Weights of a small mixture-of-experts language model, trained from scratch on English Wikipedia: width 384.
Below are experts of layer 5 (counted from 0) of a mixture-of-experts language model. Rows are named router (the router's row for the expert), gate (a neuron's input weights, with its number), up (a neuron's input weights, with its number) and show model dimensions 96-143. Each number is 50 + 12 x the weight over its row's rms, rounded and kept within 0 to 99.
After each expert's rows: "mostly gets" lists some tokens that are sent to it at least half of the time. This comes from a sample of Wikipedia text that the model never trained on.

# expert 8
router:60 29 66 46 61 69 53 44 33 70 54 47 46 42 37 31 49 59 60 51 42 57 44 43 52 47 45 59 33 59 51 35 49 55 68 54 51 48 62 48 46 33 40 35 47 58 44 36
gate131:52 44 35 66 50 64 77 46 40 54 56 51 41 62 41 42 42 53 57 46 46 50 54 44 56 51 60 59 64 67 61 50 43 55 29 60 37 37 19 44 83 49 67 54 60 52 39 54
up131:51 44 62 63 57 55 47 57 61 69 40 34 40 50 57 64 44 36 64 56 68 58 33 75 49 63 41 38 53 51 46 59 44 44 47 45 56 57 47 40 41 69 50 38 34 48 42 56
gate132:50 60 49 72 52 49 58 45 42 35 22 34 55 48 47 30 59 70 40 61 41 67 43 43 48 50 47 54 46 51 47 54 61 40 40 63 57 57 56 51 72 64 45 35 46 58 46 53
up132:36 50 42 60 54 43 47 39 51 51 46 44 65 48 42 50 80 51 39 56 28 45 37 50 39 63 54 51 29 41 37 44 62 26 52 51 49 56 62 62 50 39 36 50 69 59 51 50
gate133:46 55 44 56 50 57 18 42 38 41 54 50 54 63 62 39 67 50 61 54 51 43 36 58 39 47 45 28 66 64 37 23 51 38 47 29 74 58 56 33 47 40 55 28 51 37 59 60
up133:55 46 88 68 58 50 60 57 64 54 62 48 44 33 49 76 46 40 39 63 36 40 67 58 28 52 37 73 34 39 38 50 69 58 37 57 42 46 24 74 50 33 58 42 49 45 57 35
mostly gets: "es.", "s.", "ing.", "\".", "i.", ", but"

# expert 5
router:49 49 70 48 41 61 47 39 42 50 69 62 35 60 54 49 48 59 61 73 38 58 34 49 47 62 46 58 36 49 47 34 64 55 74 47 29 56 64 56 27 54 51 50 57 50 36 29
gate3:68 60 71 49 37 45 44 41 43 66 38 44 51 58 70 46 49 79 51 49 55 67 60 73 53 59 50 35 43 27 52 58 61 53 47 47 43 33 42 49 46 49 50 43 51 56 62 40
up3:51 33 66 49 40 51 72 57 34 40 50 52 58 52 58 23 60 44 54 60 56 62 57 78 43 33 43 49 48 43 42 56 79 25 34 65 54 57 73 58 44 34 35 41 62 33 62 48
gate4:52 40 63 55 53 52 56 45 50 33 35 61 48 50 46 39 44 51 63 62 70 35 53 39 41 43 60 45 46 56 50 43 43 52 54 40 41 14 58 62 57 40 51 53 49 49 49 56
up4:45 61 41 60 57 56 64 50 49 47 42 55 50 39 71 59 67 70 53 47 62 51 50 36 34 32 60 53 38 53 49 29 75 56 50 51 34 40 35 56 69 54 31 43 53 33 71 40
gate5:73 51 74 39 52 36 46 46 56 48 50 55 44 70 56 49 65 43 27 44 38 67 59 33 57 50 56 49 30 36 20 71 76 34 41 36 62 41 65 58 47 56 54 34 60 57 41 61
up5:47 82 68 26 53 45 40 49 50 55 53 53 44 50 39 56 50 76 39 51 37 31 57 39 31 67 58 35 48 63 36 34 81 59 73 67 36 55 47 36 50 40 50 53 41 29 59 53
mostly gets: " place | ", "- Years: Team /", "ş", "\n\n", "ș", "- Time zone: UTC+"

# expert 9
router:77 46 58 58 40 52 46 32 54 68 56 46 41 49 39 45 38 46 63 62 36 43 34 49 56 70 37 53 34 48 40 38 58 64 59 60 45 33 61 54 48 57 65 50 62 56 44 37
gate3:59 50 39 67 60 61 25 52 22 63 37 52 69 39 49 55 61 43 66 40 51 58 49 79 59 46 64 61 43 68 65 36 68 71 67 55 53 62 42 55 58 59 50 37 68 55 43 39
up3:45 42 44 56 47 46 25 50 44 82 36 55 53 73 45 49 51 41 55 62 53 44 50 42 54 62 63 67 67 54 67 55 52 49 67 49 53 58 49 45 40 37 71 64 18 63 69 46
gate4:55 59 35 47 50 68 60 36 62 37 42 42 51 54 35 44 49 72 41 66 72 56 19 57 39 56 71 52 36 60 32 53 68 58 58 61 62 71 43 75 70 49 44 36 38 51 63 46
up4:44 54 61 51 51 30 40 61 27 48 64 43 30 44 56 73 31 44 55 50 47 55 52 56 69 22 56 36 63 64 40 59 50 67 47 36 45 40 47 47 59 48 51 62 56 43 46 42
gate5:46 64 49 45 83 56 29 48 40 62 48 44 51 45 46 54 67 36 60 46 47 60 43 52 54 54 55 43 72 35 56 68 54 37 53 68 54 38 41 47 48 59 50 58 63 60 52 61
up5:38 53 73 37 56 36 36 43 25 52 59 42 58 46 40 45 57 45 51 39 29 29 56 47 48 25 69 24 59 73 44 54 70 53 60 55 59 54 45 61 52 62 61 40 39 34 84 48
mostly gets: "|---|---|---|", "|---|---|---|---|", " During", " Cup", "L |", "’s"

# expert 7
router:62 60 67 58 35 43 42 43 43 76 62 56 38 42 40 42 43 47 51 66 44 61 51 44 54 69 28 47 41 52 44 36 63 59 62 34 48 52 55 45 64 44 58 48 35 73 45 46
gate3:63 47 69 83 53 47 54 62 51 40 57 59 43 57 60 59 24 58 65 55 58 54 56 53 50 44 39 37 51 36 60 59 62 41 39 44 46 57 55 45 22 59 43 54 46 48 39 49
up3:44 70 46 45 45 37 73 43 48 38 63 50 64 24 83 44 65 36 40 34 63 48 49 58 51 53 56 54 42 72 13 45 56 51 26 64 51 59 69 41 60 48 48 50 45 48 45 46
gate4:44 61 51 47 49 61 59 25 30 66 42 39 52 65 48 52 45 39 48 38 40 44 65 38 40 42 33 51 40 67 49 51 42 54 39 56 48 45 56 52 69 53 68 31 64 42 51 52
up4:34 71 42 61 36 50 26 59 49 54 61 65 42 56 37 43 73 43 66 43 42 66 46 63 54 41 48 59 51 40 48 56 56 63 75 43 67 66 48 31 59 35 30 70 39 30 43 32
gate5:72 50 41 70 57 53 65 51 62 46 53 60 45 43 66 57 61 50 39 46 40 73 54 53 54 44 38 53 39 42 52 58 64 51 52 54 53 41 55 80 54 52 55 51 43 54 63 53
up5:64 45 59 49 12 51 36 62 62 47 51 52 32 39 59 30 48 28 44 71 51 62 40 49 50 60 42 35 45 38 61 66 43 70 66 34 58 31 37 54 40 40 74 43 34 46 63 30
mostly gets: "  - †", "- Country:", " mark", "- Founded: ", " vocals", " Chevrolet | "

# expert 1
router:73 41 47 19 36 54 42 32 45 79 54 53 37 50 35 36 54 59 55 52 35 87 38 49 57 57 34 54 41 56 59 20 55 55 58 46 49 54 75 37 45 37 69 57 58 59 56 59
gate3:60 42 53 36 48 42 50 42 42 58 28 73 66 52 49 43 40 51 52 43 37 34 43 47 39 62 30 52 52 33 37 64 49 42 46 56 34 48 44 46 58 65 56 54 69 51 62 47
up3:54 70 72 42 61 56 62 57 55 57 23 52 52 45 51 59 43 49 53 82 34 47 46 41 59 50 26 36 53 36 64 60 54 37 32 57 49 50 42 40 42 34 66 47 40 56 42 79
gate4:65 73 46 54 49 24 32 43 51 60 58 46 21 51 47 58 48 61 56 31 49 36 38 63 61 71 48 24 37 56 56 37 39 46 44 43 34 45 46 79 64 36 56 54 42 59 56 40
up4:50 39 58 48 27 51 35 51 47 69 72 73 49 57 55 46 39 70 63 37 59 31 57 36 46 78 50 29 44 32 59 45 36 63 39 63 48 63 35 39 54 34 50 57 38 42 78 52
gate5:40 64 54 65 39 58 55 59 42 47 41 33 48 50 45 28 38 56 42 41 57 45 46 49 19 58 49 49 51 43 69 65 62 51 48 29 54 57 40 59 60 45 46 33 34 51 37 37
up5:47 52 75 69 36 37 65 52 70 44 44 27 45 51 42 59 59 46 51 63 57 40 58 30 37 52 48 59 43 53 39 54 53 42 46 53 34 44 43 63 87 47 78 45 36 45 64 45
mostly gets: "′", "- Succeeded by:", "°N ", "- • Total: ", "- Preceded by:", "% |"

# expert 4
router:61 45 71 44 28 45 42 37 55 56 69 60 53 61 54 37 47 54 59 61 39 50 45 57 49 48 32 46 49 44 56 56 54 57 65 65 69 36 80 36 49 39 54 64 57 49 51 34
gate3:59 39 63 37 68 39 49 51 47 52 44 40 44 46 38 69 42 62 27 67 38 40 60 61 62 34 41 39 55 40 55 49 68 28 55 49 45 48 61 66 41 48 75 62 31 50 38 37
up3:57 40 61 53 31 41 77 61 35 68 36 40 47 52 64 53 56 59 54 47 67 40 64 53 44 60 54 73 57 55 52 62 74 44 73 48 53 49 54 51 35 31 41 64 43 47 71 48
gate4:66 27 77 52 31 49 53 53 52 60 50 67 51 39 56 28 48 60 66 66 33 59 60 33 47 48 34 52 42 65 56 64 49 39 40 52 48 41 56 49 60 56 65 49 58 68 54 83
up4:18 58 71 24 63 44 38 46 57 69 61 49 56 43 61 52 49 67 53 41 40 43 54 36 58 63 45 56 41 52 45 82 41 31 67 46 53 54 52 35 59 44 53 46 69 36 35 43
gate5:70 54 46 62 43 36 53 42 47 57 42 43 44 44 45 50 57 62 22 47 44 50 45 33 23 41 47 51 40 58 48 49 45 47 55 54 30 53 29 51 28 54 67 43 52 52 27 61
up5:60 51 32 55 54 41 48 66 50 56 52 49 46 30 59 46 67 60 38 70 57 37 28 44 51 59 42 44 41 57 45 58 50 51 48 58 59 43 24 43 56 71 50 40 31 52 44 55
mostly gets: "°W", " km^{", " RC", " sq mi)", "Population (", "- Kingdom: Animalia"

# expert 0
router:90 49 64 50 45 49 47 48 41 55 70 43 33 38 41 46 51 68 55 53 49 71 67 53 45 61 26 43 37 47 55 41 56 60 56 48 57 55 58 41 54 20 52 41 62 64 33 51
gate3:78 62 32 35 48 60 67 47 64 43 60 50 56 44 39 49 40 64 66 63 55 53 49 49 37 52 62 34 42 43 60 24 42 38 54 45 55 60 54 63 35 27 50 46 27 35 57 47
up3:44 69 42 58 57 63 45 40 32 54 72 55 54 54 57 57 53 48 53 50 50 58 42 43 35 55 59 51 34 34 37 74 45 49 56 30 37 51 43 43 43 41 48 43 74 49 48 60
gate4:65 46 58 43 69 45 39 63 56 61 30 32 44 59 70 38 62 48 29 19 49 55 46 45 35 64 43 49 48 48 59 59 60 43 68 40 55 61 48 43 47 46 35 42 68 48 53 50
up4:58 50 41 69 65 28 55 55 39 54 51 54 62 35 87 53 35 55 64 24 72 56 27 61 61 76 39 56 43 24 47 30 58 65 62 52 39 49 44 63 60 51 46 38 65 38 34 48
gate5:42 54 55 46 55 46 49 59 44 65 50 45 51 51 43 41 44 68 47 56 60 57 59 59 50 90 38 43 50 39 57 48 41 70 59 54 60 57 45 59 22 52 49 73 33 39 54 28
up5:67 58 59 51 38 55 46 50 35 57 49 31 47 40 68 59 76 47 60 55 21 55 45 59 42 44 51 45 43 46 60 48 59 42 66 37 62 76 56 53 34 63 52 53 57 42 72 62
mostly gets: "ourth", "andidate | Votes |", "- • Density: ", " age of ", "| October ", "ittle"

# expert 3
router:74 50 48 50 32 51 36 69 50 77 50 61 34 50 43 48 53 48 59 52 36 73 48 51 60 62 42 40 39 49 46 34 74 46 60 45 48 68 63 38 56 47 61 40 58 60 47 25
gate3:58 47 54 54 36 66 46 33 51 72 42 47 61 37 37 70 46 60 47 47 41 48 48 39 50 60 29 64 49 43 58 55 45 44 63 59 49 59 58 50 53 69 38 48 39 39 42 30
up3:48 44 54 70 69 40 60 40 46 59 53 58 68 48 72 61 36 59 43 46 70 58 36 43 34 34 33 50 48 48 26 49 47 70 37 44 53 64 36 44 40 50 49 50 73 51 59 57
gate4:38 20 30 47 34 50 48 28 33 59 74 42 56 53 47 54 58 49 46 33 28 66 51 54 33 51 51 40 40 49 27 28 50 53 42 70 56 44 56 45 59 63 41 44 60 44 61 63
up4:50 38 58 69 30 47 54 39 32 54 75 37 32 72 64 48 52 43 40 52 24 50 55 62 47 64 59 55 46 44 31 45 35 46 55 49 44 54 52 55 42 42 49 45 46 41 59 54
gate5:56 43 40 42 50 67 43 47 65 34 52 57 54 28 54 34 43 57 76 33 49 66 63 50 63 48 30 50 67 45 64 36 46 46 49 49 63 73 36 35 48 58 48 67 52 68 64 45
up5:52 53 56 57 46 35 69 52 71 48 41 54 70 64 34 75 24 35 62 49 60 58 29 53 41 48 66 49 31 33 44 61 37 49 43 33 63 40 60 55 43 35 44 40 47 51 37 51
mostly gets: "|---|---|---|---|", "|---|---|---|---|---|---|", "- Born:", "|---|---|---|---|---|", "ür", "|---|---|---|---|---|---|---|"

# expert 6
router:60 50 68 38 43 59 56 30 46 45 65 58 43 51 41 33 47 62 48 49 54 50 42 42 49 63 29 42 41 55 45 35 52 75 66 51 41 45 60 29 51 38 54 49 48 68 34 71
gate3:20 37 61 51 41 84 58 43 57 35 33 56 62 56 47 47 21 30 65 40 41 54 50 71 58 60 63 38 49 31 54 35 35 48 45 64 40 35 51 57 54 60 55 60 48 41 52 28
up3:50 68 41 71 75 50 41 57 52 67 53 52 53 40 65 64 32 60 62 35 41 28 49 28 39 56 52 77 55 28 45 61 54 51 52 51 51 38 63 47 42 35 63 58 51 30 47 47
gate4:54 73 54 56 53 73 41 41 60 45 44 53 27 55 44 33 31 47 72 53 47 37 41 51 57 48 41 50 48 48 53 62 37 59 51 29 50 60 49 48 66 50 56 47 53 44 53 42
up4:61 37 50 56 56 57 59 36 42 38 59 41 38 28 48 44 35 45 45 68 54 45 45 42 43 56 71 47 61 54 65 59 49 68 60 50 77 34 40 50 63 60 63 41 60 60 63 60
gate5:46 38 45 51 47 54 51 44 41 43 66 54 62 66 28 42 32 51 40 42 54 37 47 51 28 63 58 33 26 53 56 57 39 39 69 58 37 66 59 73 52 40 74 50 64 41 41 54
up5:78 45 38 71 43 42 61 47 38 69 29 53 65 58 59 47 61 40 53 63 63 54 44 35 01 44 45 30 44 65 38 40 51 41 32 46 43 47 50 43 52 56 40 36 43 50 65 48
mostly gets: "Personal details", "obacter", "haw", "In the", "ș", " ft "